Experts of a small language model: width 384.
Below are experts of layer 7 (counted from 0) of a mixture-of-experts language model. Rows are named router (the router's row for the expert), gate (a neuron's input weights, with its number), up (a neuron's input weights, with its number), down (a neuron's output weights, with its number) and show model dimensions 96-191. Each number is 50 + 15 x the weight over its row's rms, rounded and kept within 0 to 99.
After each expert's rows: "comes before" lists some tokens at least twice as common just after its tokens as in all text; "mostly gets" lists some tokens that are sent to it at least half of the time. This comes from a sample of Wikipedia text that the model never trained on. Tokens count by the router's weight.

# expert 45
router:83 41 57 65 50 59 64 44 62 35 43 66 66 68 58 47 45 78 69 49 70 23 77 49 39 12 63 33 58 80 41 43 52 36 60 78 37 43 45 52 54 32 47 46 60 37 52 37 42 46 30 81 16 19 68 56 52 72 41 53 44 57 48 65 56 42 65 36 58 58 47 62 48 33 58 53 32 66 39 57 41 57 40 63 57 47 51 41 58 61 41 58 52 58 63 68
gate0:44 57 62 62 73 55 46 51 56 69 54 55 60 54 48 67 51 25 59 38 45 91 58 25 69 13 56 62 46 67 30 51 74 50 36 54 56 73 70 65 78 35 55 78 22 42 53 57 61 78 42 29 62 68 52 64 23 28 62 62 42 64 42 43 59 39 41 34 55 21 62 40 40 50 65 62 11 48 61 40 53 34 40 33 56 43 36 57 58 52 35 44 65 42 58 59
up0:45 53 68 67 75 47 44 50 59 69 60 53 61 51 45 68 51 26 62 47 49 86 64 27 75 18 58 55 49 65 31 44 75 52 42 60 66 71 69 67 78 42 56 72 30 38 53 66 57 82 44 35 56 65 48 68 34 28 70 63 39 60 37 44 60 48 43 28 55 23 66 41 48 55 60 67 14 44 61 41 54 41 32 40 55 40 38 58 52 55 36 53 59 48 61 61
down0:56 37 34 74 33 40 54 62 63 65 49 37 56 41 16 62 53 64 56 28 55 47 37 51 70 47 47 69 38 48 48 61 30 94 57 42 43 41 62 31 95 44 80 56 69 34 68 54 64 22 61 58 76 31 49 28 60 31 58 48 35 68 17 46 58 42 65 59 51 50 44 53 61 45 28 66 71 57 51 38 72 44 46 60 53 54 57 70 51 49 42 26 47 66 47 79
comes before: " of", "|", "-", " is", " and", " was"
mostly gets: " species", " population", " project", " power", " dist", "==\n\n"

# expert 46
router:25 61 51 41 36 64 61 44 69 57 55 24 44 38 45 32 50 34 52 38 45 57 60 42 57 56 59 71 65 41 48 51 34 58 45 17 45 35 45 72 40 34 57 58 72 56 15 47 65 36 43 52 51 65 37 52 69 62 38 45 54 55 32 65 53 40 53 47 54 69 18 48 44 50 39 44 60 47 67 37 61 31 74 36 60 60 57 44 48 47 68 34 27 74 35 47
gate0:42 73 59 46 60 45 43 52 89 60 72 66 34 55 72 36 60 36 33 15 15 37 49 26 30 35 22 36 54 32 24 62 65 61 46 53 69 43 30 47 53 54 56 51 54 54 48 63 57 48 79 35 81 71 61 37 43 47 59 56 12 46 44 68 48 28 43 36 39 52 48 43 65 26 54 54 35 25 51 59 57 45 28 49 47 53 40 62 62 68 43 62 37 51 53 76
up0:44 64 48 65 77 40 41 40 72 49 78 43 36 80 83 43 44 42 56 23 33 12 66 38 45 20 27 57 62 41 44 56 52 68 40 39 65 29 43 62 49 45 39 58 61 50 57 52 55 66 75 25 71 57 54 40 18 58 46 43 34 59 43 41 55 47 45 29 61 38 61 52 41 50 44 74 45 34 45 70 38 69 27 34 25 58 41 58 41 72 63 57 56 23 47 64
down0:33 51 43 58 55 53 72 61 38 55 60 45 75 28 52 58 60 52 41 55 52 51 37 44 50 60 47 33 42 47 73 43 45 39 53 63 41 50 65 70 38 55 59 59 39 62 52 20 67 87 62 71 71 52 36 40 51 32 52 39 39 53 03 31 57 43 53 54 56 71 54 48 83 38 56 58 39 55 45 54 05 36 38 36 50 52 34 45 66 19 69 59 35 60 65 77
comes before: " ", " the", " be", " a", " not", " B"
mostly gets: " would", " could", "',", " will", " can", " began"

# expert 34
router:64 85 67 52 22 31 20 45 51 66 13 72 80 81 50 28 63 49 77 54 44 60 65 50 42 57 45 34 42 51 50 44 51 52 56 70 60 47 29 53 53 41 55 43 41 37 60 13 27 44 76 47 56 33 42 49 90 51 36 50 48 34 66 37 50 51 70 39 46 70 38 67 37 48 41 46 23 70 38 26 26 52 59 46 59 53 50 44 73 63 61 83 29 60 59 60
gate0:71 63 69 34 68 57 48 54 59 67 33 62 27 67 74 55 84 60 58 43 71 32 79 52 57 71 41 28 40 57 25 26 72 53 58 54 54 48 53 50 50 57 60 59 54 65 37 48 44 54 63 37 87 20 63 56 59 67 72 68 35 69 49 67 68 36 45 61 39 47 35 43 70 39 75 30 34 47 49 33 66 52 55 37 42 46 26 44 56 38 33 53 66 29 48 41
up0:65 63 64 41 58 57 56 46 56 53 10 55 39 67 71 52 71 67 65 54 54 29 68 53 52 66 28 23 47 60 41 19 61 64 56 47 65 51 39 54 61 63 61 63 65 66 31 53 43 68 64 34 72 38 61 36 64 69 65 69 31 47 53 45 77 31 32 51 28 49 44 48 77 52 69 25 40 52 48 43 37 63 58 23 42 52 23 31 58 40 40 54 54 28 40 50
down0:47 53 43 51 60 43 46 54 75 65 41 50 48 56 52 43 66 56 26 55 47 63 14 57 40 60 26 61 58 66 59 52 43 45 62 64 52 63 43 70 67 53 68 46 39 34 50 31 61 81 48 68 52 42 30 65 43 32 62 74 61 54 20 51 46 29 39 28 53 45 51 51 67 64 46 53 83 79 39 46 49 46 22 45 44 45 55 29 50 56 51 31 45 49 24 49
comes before: "\n", " of", " is", " was", "\n\n", " in"
mostly gets: " building", " JPL", " version", " system", " use", " classification"

# expert 1
router:63 66 43 48 62 61 68 36 30 34 41 23 53 44 41 63 67 58 44 61 47 64 36 32 67 82 63 48 34 36 68 47 52 59 46 39 38 47 46 68 65 40 38 63 49 26 60 40 41 47 54 59 35 24 26 15 68 56 56 29 49 38 54 52 69 54 62 58 38 49 33 36 41 55 34 33 84 54 30 50 53 26 44 21 56 78 51 43 41 79 53 48 62 66 26 42
gate0:57 51 63 51 47 50 30 59 35 36 35 49 67 43 68 78 41 57 47 50 47 43 43 55 44 58 71 45 48 43 64 61 82 66 33 42 74 47 99 67 50 68 59 21 43 50 54 38 30 55 61 35 77 45 41 43 68 48 53 57 49 51 33 29 41 44 33 60 52 68 65 45 59 31 37 08 53 57 82 42 62 45 44 67 52 58 40 46 45 65 47 49 64 29 62 39
up0:62 60 63 65 40 80 51 48 18 52 54 35 48 32 62 64 49 73 75 62 54 54 16 19 64 53 57 58 56 47 66 44 61 61 74 44 35 63 75 72 58 78 81 32 37 63 47 40 39 73 50 39 54 56 42 44 59 58 63 42 57 66 49 52 62 62 52 43 54 58 65 43 41 64 28 31 59 48 67 59 35 38 46 68 45 58 64 39 55 53 54 67 55 48 38 40
down0:72 66 69 48 27 61 68 44 07 50 46 76 61 22 48 84 45 47 60 76 53 25 45 42 39 20 60 51 55 33 76 50 47 45 36 60 89 45 83 45 58 61 55 52 64 47 50 32 29 37 37 13 69 55 51 36 62 42 65 55 60 29 00 28 61 42 51 42 51 46 67 26 58 37 59 23 50 30 53 44 23 34 46 62 65 36 12 53 58 34 40 53 46 57 55 51
comes before: " the", " a", "|", " to", " was", " for"
mostly gets: "|---|---|---|---|---|\n", " ==\n", " received", "|---|---|---|---|\n", " won", " developed"

# expert 9
router:56 45 22 18 80 74 53 48 46 42 79 75 42 53 27 39 43 80 59 76 50 59 49 40 44 23 36 39 56 42 24 42 45 39 69 30 53 52 62 38 52 68 44 57 19 46 46 62 47 56 64 31 54 48 51 83 34 39 42 50 56 46 44 72 43 53 50 41 44 51 52 55 36 67 62 66 72 59 58 44 59 55 62 62 35 69 49 34 57 58 53 29 33 54 35 66
gate0:67 25 49 29 55 61 64 59 70 50 66 19 44 24 78 52 56 64 62 33 64 74 60 45 35 51 47 46 60 31 40 49 63 51 43 52 58 23 62 41 07 40 35 32 64 65 47 56 50 55 52 32 28 68 62 63 24 32 82 79 48 76 62 57 40 58 48 38 47 48 60 43 56 73 55 32 40 59 47 31 72 59 49 58 57 32 66 55 40 64 67 16 58 60 62 78
up0:55 56 44 53 56 55 25 66 48 48 50 49 58 81 49 49 37 40 38 65 32 22 42 53 63 48 37 46 53 76 20 59 47 60 44 47 52 72 82 44 68 77 70 56 53 72 47 77 39 59 63 37 33 42 54 37 46 38 33 37 48 46 32 42 78 58 34 29 47 16 61 70 65 40 36 73 77 59 39 50 32 66 68 67 69 44 32 46 53 50 45 78 53 68 52 50
down0:54 55 57 60 37 71 65 27 49 45 45 66 49 49 45 68 58 45 36 55 83 59 35 57 75 82 56 55 50 64 91 63 14 53 26 29 75 47 49 38 68 25 59 42 66 39 58 41 88 64 39 33 51 40 24 59 50 65 55 25 38 38 33 60 48 57 53 44 47 64 50 64 41 57 36 56 57 59 65 32 65 64 63 42 69 59 36 34 55 72 57 64 40 34 21 40
comes before: " ", " a", " The", "==", "The", "==="
mostly gets: " As", " when", "=", "In", " |\n\n", " if"

# expert 25
router:42 53 21 59 67 63 70 47 68 53 58 57 53 70 42 74 60 77 48 44 42 35 39 36 65 74 55 33 50 59 68 73 49 79 28 49 57 38 61 41 65 70 42 61 37 51 60 47 47 64 35 58 19 72 68 46 67 39 44 84 47 47 34 37 43 37 80 63 46 55 42 54 47 73 34 57 52 56 33 36 39 97 39 54 44 53 48 44 76 42 64 75 67 51 67 70
gate0:45 66 29 46 57 23 60 41 38 43 61 38 62 65 28 82 55 31 61 51 75 51 48 28 52 43 47 37 30 52 46 58 64 62 67 20 37 51 54 49 61 65 30 54 73 36 33 48 48 60 61 40 46 37 39 35 68 33 63 51 57 40 41 30 28 54 48 51 40 55 29 53 38 25 33 55 61 46 55 60 52 71 43 56 34 53 60 57 40 49 65 33 51 83 35 45
up0:77 57 71 55 73 43 61 54 75 89 75 37 52 54 75 64 49 71 60 30 44 52 68 51 59 54 64 42 20 31 53 42 50 48 26 39 51 30 42 36 26 53 50 51 49 45 56 52 46 53 30 34 45 64 65 63 41 30 59 59 45 61 46 68 34 51 84 23 44 47 33 46 85 51 59 64 65 37 50 54 63 52 46 65 39 23 57 55 21 35 71 34 49 47 70 67
down0:57 69 22 61 63 55 51 87 45 52 70 40 34 72 66 51 65 52 66 42 55 71 76 51 73 50 36 47 60 40 73 40 67 37 46 46 14 57 54 49 38 26 52 40 63 35 65 56 47 50 46 33 51 43 46 40 55 37 63 28 72 40 38 38 79 65 55 52 50 52 47 37 47 43 39 42 58 60 37 53 60 46 53 53 31 60 71 42 52 78 62 63 27 53 56 77
comes before: "0", "9", ".", "1", "–", "6"
mostly gets: " one", " two", " three", " four", " each", " Class"

# expert 60
router:33 57 33 18 68 37 58 73 44 38 26 57 66 56 22 36 46 22 54 71 37 50 63 51 64 49 47 53 37 63 55 62 26 57 50 50 65 23 53 65 48 41 66 38 70 64 68 49 31 61 69 30 53 32 52 23 52 74 42 69 40 51 33 58 38 55 31 60 28 45 20 55 40 50 33 68 74 24 41 28 39 47 50 35 73 45 70 53 70 45 60 44 55 52 43 68
gate0:78 51 25 42 54 55 45 38 50 48 34 60 77 29 57 44 49 58 45 53 68 49 46 56 44 28 68 47 56 32 57 47 80 51 46 80 45 84 52 68 52 65 27 38 37 46 33 32 61 67 81 63 73 61 25 42 28 69 41 86 74 51 58 69 44 35 70 42 53 49 73 54 60 39 35 18 45 58 55 60 42 47 53 39 50 66 55 39 62 52 66 40 52 54 50 33
up0:73 45 30 21 48 39 53 39 52 39 27 54 71 39 57 64 62 34 52 59 65 45 51 66 35 36 76 55 44 30 48 39 85 65 57 77 47 71 59 91 59 81 20 53 37 44 40 34 58 51 80 56 66 53 29 45 45 58 50 82 66 54 56 64 41 33 60 47 52 45 67 51 54 43 39 25 51 49 55 49 42 62 54 47 50 65 52 44 65 53 67 52 54 57 56 32
down0:48 86 35 52 48 65 49 61 36 27 42 43 32 43 60 43 56 72 52 66 32 67 25 45 41 58 63 53 71 35 57 56 37 38 84 55 57 60 65 26 69 62 34 82 45 60 47 60 57 84 44 62 65 61 44 42 29 74 40 70 46 46 52 58 58 61 57 61 56 57 35 31 49 52 30 36 54 66 26 59 02 27 57 25 35 36 18 58 40 54 67 43 65 56 64 42
comes before: "0", "5", "4", "3", "9", "6"
mostly gets: " Records", " Albums", "X", " Theatre", " Pictures", " CD"

# expert 50
router:59 50 76 58 64 52 60 65 46 61 72 34 75 53 62 45 74 86 49 76 36 49 22 61 32 57 42 36 57 63 50 34 30 52 62 51 52 57 33 34 41 61 71 73 60 41 43 46 47 67 49 72 22 56 54 39 74 67 66 16 59 68 44 43 25 45 59 31 58 42 38 31 77 32 34 40 52 44 51 51 55 71 58 65 67 41 52 51 67 40 62 63 53 32 32 66
gate0:38 58 56 37 65 56 33 51 35 39 70 41 76 61 46 31 38 52 54 55 65 57 18 65 41 37 67 52 75 31 53 44 79 27 68 34 77 79 37 38 49 54 75 39 60 46 33 52 58 45 53 90 37 29 42 42 67 68 63 56 48 65 49 29 49 49 50 33 52 61 34 56 82 33 50 50 43 50 39 19 63 52 68 68 67 54 55 75 77 39 31 41 57 58 48 53
up0:55 28 69 50 58 55 25 54 29 50 59 45 60 47 41 38 37 44 59 50 73 50 19 59 41 42 58 47 66 48 47 56 67 28 51 32 49 80 32 38 49 63 68 36 60 27 26 69 67 58 47 84 45 27 36 25 60 71 54 57 52 54 53 34 75 55 49 47 59 60 50 45 90 38 50 52 54 53 46 42 54 45 64 80 78 58 50 63 69 32 33 30 52 39 38 38
down0:62 58 58 52 69 57 38 55 23 41 42 39 67 57 60 40 32 67 48 66 73 48 22 65 62 49 52 29 72 41 65 47 64 40 31 57 59 48 42 39 43 46 70 45 32 42 58 65 51 62 51 22 43 62 61 66 30 19 62 57 55 25 45 56 46 62 65 38 53 31 58 47 43 45 32 52 56 69 45 56 41 66 36 81 19 24 87 69 63 70 61 33 54 25 55 62
comes before: ":", " ", " |", ")", "9", "|"
mostly gets: " Born", "″W", " Candidate", " Genus", " Coordinates", " name"

# expert 39
router:38 51 54 52 77 57 65 46 71 63 55 64 61 52 51 44 36 39 53 52 59 51 58 47 67 56 67 34 42 55 67 11 39 53 38 89 34 44 59 49 62 59 70 48 46 50 70 40 54 45 65 83 49 82 50 51 46 75 53 51 64 69 38 51 40 57 80 77 59 52 71 57 52 46 37 72 45 71 75 18 46 38 53 36 39 51 40 39 48 48 67 42 54 35 52 52
gate0:71 70 42 83 57 36 26 45 10 67 43 40 58 44 23 42 48 45 53 34 61 72 68 60 85 84 69 88 59 47 34 35 78 45 47 34 57 70 54 57 76 51 40 35 51 58 48 35 49 79 63 59 62 55 64 70 36 52 37 53 28 32 31 33 68 53 24 57 54 40 76 45 48 40 55 36 59 43 57 47 51 49 55 31 36 75 65 29 31 28 43 36 65 43 45 27
up0:44 23 47 45 33 52 96 36 75 53 77 65 49 63 63 73 54 48 63 70 63 41 51 50 29 35 33 29 46 53 75 66 29 67 43 57 37 50 40 35 35 43 51 59 57 31 54 63 46 55 33 18 41 33 41 24 56 50 61 30 85 52 67 46 60 53 64 59 50 72 47 69 30 51 33 88 52 43 38 65 49 45 26 68 43 28 50 43 49 69 53 44 39 61 60 59
down0:51 56 41 63 71 63 58 48 30 20 47 37 27 27 62 60 51 66 50 15 57 37 75 78 46 46 58 72 42 84 24 59 29 70 63 44 37 27 54 41 50 60 37 46 51 71 80 59 19 54 46 39 37 31 50 55 65 64 72 27 44 42 56 64 57 39 65 45 33 53 43 40 52 14 01 60 51 47 55 50 99 59 58 56 42 54 81 73 38 51 58 51 73 37 59 27
comes before: ",", " and", " |", " of", ".", " in"
mostly gets: "ations", " people", " games", " children", " episodes", " members"

# expert 38
router:74 62 58 69 64 57 59 55 45 29 61 39 33 77 54 38 73 43 54 51 48 44 59 37 74 25 30 36 52 66 44 69 54 52 28 45 45 54 56 42 45 21 69 42 34 56 51 54 62 23 33 23 53 62 42 39 43 54 79 30 73 57 55 56 46 43 58 49 68 56 48 57 44 75 44 76 63 16 51 50 66 61 53 47 56 40 36 52 32 67 50 58 79 56 56 54
gate0:60 21 44 55 48 48 45 46 39 57 52 55 62 53 48 46 73 90 49 54 54 67 57 93 75 35 76 62 72 57 61 66 58 59 49 31 53 59 74 65 73 68 35 37 58 44 32 59 53 33 41 57 35 48 70 46 85 41 52 36 63 62 60 70 36 70 46 53 49 68 66 47 65 54 46 52 45 55 75 53 58 33 57 38 47 50 48 25 41 80 13 39 58 71 36 56
up0:66 18 41 52 52 42 50 51 53 57 57 62 53 58 62 45 78 82 47 48 53 73 61 95 69 43 76 58 66 52 60 68 49 67 42 27 60 59 73 62 59 61 39 33 55 40 36 57 53 30 44 50 32 42 69 54 74 40 55 37 61 51 53 76 46 77 43 55 45 62 56 52 59 59 45 52 41 56 75 54 61 37 44 36 42 58 51 26 38 84 13 42 52 68 50 58
down0:35 65 63 91 32 33 69 71 38 65 58 42 32 45 39 29 29 59 54 45 44 61 35 52 55 28 40 43 49 58 62 67 49 44 30 51 49 40 76 65 29 31 50 70 41 37 56 67 43 43 73 29 46 49 46 44 56 55 62 50 33 42 52 73 53 52 41 52 68 63 51 65 76 61 57 21 33 49 42 27 43 50 61 63 46 41 41 59 64 42 41 51 55 59 68 39
comes before: " ", "|", " the", "7", "6", "-"
mostly gets: "°N", " appointed", "|---|---|---|---|---|\n", "″N", "|---|---|---|---|\n", " Phylum"

# expert 26
router:25 48 59 69 66 65 68 29 28 61 49 42 59 59 24 27 31 73 34 70 34 71 39 39 53 43 47 70 43 58 78 66 61 44 36 32 44 88 34 32 71 47 77 44 68 24 25 32 49 59 35 46 53 29 59 47 49 28 72 50 48 34 47 63 37 78 38 19 67 39 71 39 35 24 48 50 79 45 55 54 43 20 55 54 73 45 58 47 25 51 44 71 64 55 33 62
gate0:46 53 38 39 52 64 35 51 53 63 51 54 44 32 49 62 40 59 43 35 06 37 33 55 34 32 38 60 67 34 52 53 54 67 45 74 62 68 63 67 57 55 56 05 47 29 47 30 35 51 34 38 38 46 35 42 50 50 33 46 30 73 47 59 46 43 16 42 62 41 23 39 77 32 56 71 73 54 44 18 57 53 29 53 30 26 50 38 77 40 71 32 53 68 40 68
up0:49 49 49 41 43 67 28 53 46 58 53 54 39 31 37 53 52 64 37 40 05 44 30 57 41 35 53 54 68 34 56 51 51 63 38 69 57 76 55 65 58 60 57 12 49 30 34 20 47 50 27 43 40 58 34 54 47 58 32 43 36 66 38 60 39 40 25 40 59 53 31 38 85 30 53 72 74 56 55 24 56 50 22 54 28 27 53 40 71 47 79 27 52 66 32 81
down0:35 38 07 70 72 48 44 74 65 33 37 31 34 60 34 66 61 63 73 44 51 46 41 26 47 37 48 49 43 41 84 66 45 52 49 63 47 59 50 14 45 49 44 49 22 40 33 65 65 46 59 24 49 27 50 71 25 31 64 64 28 70 38 53 47 71 58 51 63 64 06 65 55 52 41 52 51 34 28 44 32 54 47 15 35 22 31 49 46 44 59 67 59 39 73 54
comes before: "|", "-", "2", "–", ":", ")\n"
mostly gets: "==", "====", " |\n", " medal", " Succeeded", " Votes"

# expert 21
router:55 40 23 70 70 43 62 62 48 70 73 65 73 58 28 53 71 54 68 62 44 67 65 75 56 36 40 39 17 66 57 38 71 61 71 46 43 27 51 35 71 31 56 69 37 54 51 21 44 78 38 58 41 69 48 86 57 40 60 74 41 24 56 64 63 36 47 48 37 86 22 63 46 54 41 51 47 41 56 66 35 56 30 53 43 22 36 66 67 46 45 72 60 24 23 37
gate0:48 61 50 70 58 33 52 57 66 55 57 58 30 65 57 57 39 39 39 42 46 52 43 49 37 18 38 29 45 59 65 58 84 60 74 71 50 55 69 50 65 59 56 28 36 42 68 44 91 18 28 64 92 42 44 76 64 42 50 61 38 69 47 31 19 36 44 44 54 68 34 59 72 33 48 71 48 62 31 47 74 59 74 73 70 73 44 51 97 73 46 43 36 70 63 48
up0:72 34 58 30 41 66 45 32 31 31 36 53 54 30 51 36 56 54 59 66 61 47 54 47 57 79 70 47 62 42 37 49 28 33 23 34 43 43 44 54 36 58 43 74 64 54 26 55 24 68 60 43 22 59 59 28 43 65 32 31 48 28 59 62 71 56 61 55 49 34 72 45 46 65 51 22 46 40 82 49 20 46 37 52 36 51 56 47 13 16 38 52 51 33 34 39
down0:47 59 37 62 63 76 43 61 68 54 65 54 46 55 47 31 56 69 49 41 54 47 39 49 68 47 36 49 54 32 70 39 83 19 64 40 50 70 62 54 41 25 59 48 34 75 46 54 53 49 41 37 81 41 35 52 53 59 32 57 55 69 57 66 30 47 48 43 65 38 58 66 60 62 36 36 56 52 47 40 45 56 61 59 83 35 56 30 62 61 45 42 65 34 68 57
comes before: " |", ";", " in", " on", "–", " at"
mostly gets: " home", "----\n\n", " off", " opened", " began", " open"

# expert 6
router:61 48 52 59 59 80 49 43 62 37 40 69 81 12 34 48 57 42 69 42 59 52 41 26 45 33 46 99 36 30 66 65 78 48 78 66 52 38 65 76 47 16 52 65 28 55 65 49 43 63 74 71 65 63 42 26 48 48 42 77 54 45 73 54 48 54 53 52 49 60 42 59 44 69 62 55 41 43 32 58 22 30 62 43 59 60 45 78 53 84 65 39 48 64 57 32
gate0:13 71 51 59 47 38 28 49 58 44 44 43 51 52 32 41 62 73 58 51 39 62 53 33 45 57 40 49 59 43 40 51 69 48 46 77 60 42 46 46 61 72 39 59 40 51 37 63 58 85 61 23 52 70 30 35 30 52 36 63 48 62 40 69 40 50 83 36 30 45 34 53 87 36 34 63 71 43 79 42 52 41 42 38 56 62 71 49 51 48 48 36 65 48 65 58
up0:51 84 58 46 42 69 51 58 53 39 41 39 65 48 36 71 35 56 46 67 27 32 37 55 55 35 46 35 57 57 56 49 70 27 40 31 63 39 30 65 57 39 57 35 49 49 36 70 15 64 44 46 45 43 62 58 41 97 38 31 38 68 60 61 80 49 31 55 45 55 73 48 59 62 43 42 54 61 47 84 37 70 43 57 38 50 47 50 71 70 60 29 47 40 43 45
down0:27 75 83 68 44 50 46 88 64 40 53 52 60 47 36 21 42 54 33 29 41 51 27 52 39 68 47 59 49 70 22 47 64 33 41 50 51 68 60 57 55 32 42 42 52 58 39 43 56 41 73 36 41 73 71 60 37 44 67 57 67 47 61 52 72 13 36 46 27 41 44 35 42 21 63 56 44 45 35 58 69 24 63 55 70 41 86 56 59 41 48 53 56 63 51 59
comes before: " to", " a", ".", "'s", " and", " in"
mostly gets: " had", " have", " said", " having", " what", " British"

# expert 47
router:73 80 49 83 55 58 58 64 56 54 58 51 47 82 62 31 63 81 42 32 43 32 40 63 67 73 25 71 23 29 55 59 46 59 35 31 42 51 71 54 40 38 60 56 24 57 17 64 67 14 51 79 36 48 51 30 50 60 53 19 47 59 44 67 60 34 44 63 64 49 29 63 56 58 70 61 44 24 61 61 66 36 58 34 28 50 54 57 38 52 50 40 42 61 60 43
gate0:60 38 47 57 61 32 76 33 34 85 51 55 55 52 49 38 75 26 67 31 69 84 38 40 47 44 43 54 37 26 52 55 47 58 32 70 42 85 39 64 68 62 48 47 45 32 48 47 59 50 52 54 50 54 26 39 74 51 66 60 43 50 60 46 75 49 73 43 30 78 17 50 35 30 54 37 67 40 33 53 56 38 41 69 46 64 60 53 40 80 74 45 71 56 51 51
up0:71 58 44 45 71 73 26 56 28 54 49 45 34 55 50 48 37 80 62 66 37 60 55 55 26 63 46 50 28 52 32 31 44 51 57 22 71 32 82 41 63 70 53 49 42 44 28 67 26 62 27 44 35 41 57 56 53 64 61 67 47 67 38 73 61 47 35 77 37 64 58 48 39 57 55 57 48 67 72 40 60 70 87 54 22 65 12 51 54 64 46 67 24 18 52 39
down0:53 35 50 73 43 52 45 55 72 35 04 45 70 77 73 45 36 69 59 36 62 37 64 73 67 49 65 29 29 44 48 27 42 71 39 74 56 40 65 16 37 46 38 21 54 60 56 40 58 68 54 25 42 55 40 30 28 50 66 46 71 63 33 56 50 48 45 51 33 34 70 00 25 49 35 56 71 40 26 46 72 44 40 60 52 49 61 64 70 48 50 31 53 70 51 30
comes before: " ", " the", "-", " a", " his", " he"
mostly gets: " at", " from", " during", " died", " At", " born"

# expert 0
router:37 56 47 68 94 31 41 41 23 48 37 45 60 88 52 74 56 45 35 70 55 66 27 60 51 54 34 60 42 50 48 42 29 70 12 52 75 62 43 36 56 46 51 50 52 53 29 63 27 47 72 22 65 59 61 51 69 58 46 33 37 38 51 72 55 60 60 64 41 34 34 56 38 48 25 50 52 46 14 53 54 43 26 30 55 68 30 29 77 29 41 22 40 29 77 46
gate0:41 56 59 27 52 66 33 29 37 33 80 31 43 47 55 73 55 26 45 40 74 50 51 51 53 58 55 53 63 60 61 65 51 47 43 41 32 39 56 63 38 74 78 46 36 55 45 41 71 20 53 54 37 49 48 60 39 27 63 62 20 67 66 40 26 39 23 31 49 18 50 18 43 54 70 86 70 46 72 60 53 72 44 51 52 74 25 42 58 77 50 40 45 21 26 53
up0:58 52 56 70 39 59 51 67 75 56 33 61 54 37 51 20 32 76 37 43 37 62 47 49 42 43 51 55 54 45 31 45 72 46 62 55 69 61 58 45 86 45 29 55 67 56 43 71 39 49 41 55 45 55 72 35 43 71 46 29 60 35 27 68 58 60 89 74 65 66 32 68 58 52 60 53 27 54 22 48 41 59 73 45 57 46 77 72 59 31 51 68 63 75 55 44
down0:26 43 53 39 74 55 19 78 39 39 37 41 62 73 46 57 71 48 24 52 26 38 92 57 63 38 48 61 60 50 52 44 57 56 73 48 42 47 57 54 61 28 46 70 47 36 55 52 47 45 43 53 52 67 18 56 56 74 35 42 55 49 47 71 60 79 68 73 66 52 59 58 48 37 53 31 65 56 53 62 40 35 45 53 23 31 53 67 63 28 66 50 51 17 66 28
comes before: "1", "2", " The", "\"", " (", " In"
mostly gets: " You", "!", " Love", " Fight", " Night", " novel"

# expert 17
router:36 69 39 44 46 28 39 84 55 55 36 42 17 67 50 70 50 50 54 31 28 37 30 58 76 36 52 57 56 20 68 44 62 75 18 42 70 52 72 40 44 65 44 69 22 44 19 17 52 35 54 32 57 34 56 59 34 62 47 65 53 45 50 50 79 46 54 72 44 45 46 65 35 76 62 21 34 62 43 27 50 34 52 42 27 36 44 38 75 53 73 41 48 22 78 69
gate0:32 17 60 65 88 64 50 74 46 36 22 52 46 71 53 51 56 39 07 50 58 60 46 58 70 43 68 56 41 46 73 64 42 23 31 48 42 59 50 38 71 30 18 48 31 52 65 21 51 34 81 29 51 31 30 52 50 58 26 56 53 46 39 55 65 64 50 71 36 56 28 34 47 37 25 38 64 50 65 46 71 31 36 72 58 60 66 37 52 49 64 62 59 21 40 54
up0:29 12 56 59 90 62 51 62 52 29 20 48 38 69 63 53 55 37 16 57 56 46 38 63 76 47 52 56 55 41 81 61 34 24 28 41 51 52 51 30 56 35 16 52 30 47 76 27 50 48 67 24 56 40 36 56 40 58 23 57 58 40 40 38 70 65 56 71 43 46 31 41 46 42 25 42 64 54 70 53 56 40 24 62 42 46 63 34 45 50 79 62 64 21 40 50
down0:88 58 50 70 24 47 29 44 57 52 39 56 61 22 49 53 29 55 64 61 53 43 49 27 26 51 44 50 33 51 31 33 55 62 49 41 39 35 52 46 49 34 62 44 69 57 26 36 57 31 33 48 41 36 53 65 59 52 53 53 47 37 00 36 61 60 64 55 65 12 62 64 64 58 59 67 57 63 66 59 13 70 50 55 48 35 39 29 54 81 16 66 46 46 35 51
comes before: " |", " (", ",", "\n", " –", " K"
mostly gets: "á", "',", " Michael", " Mike", " Robert", " Street"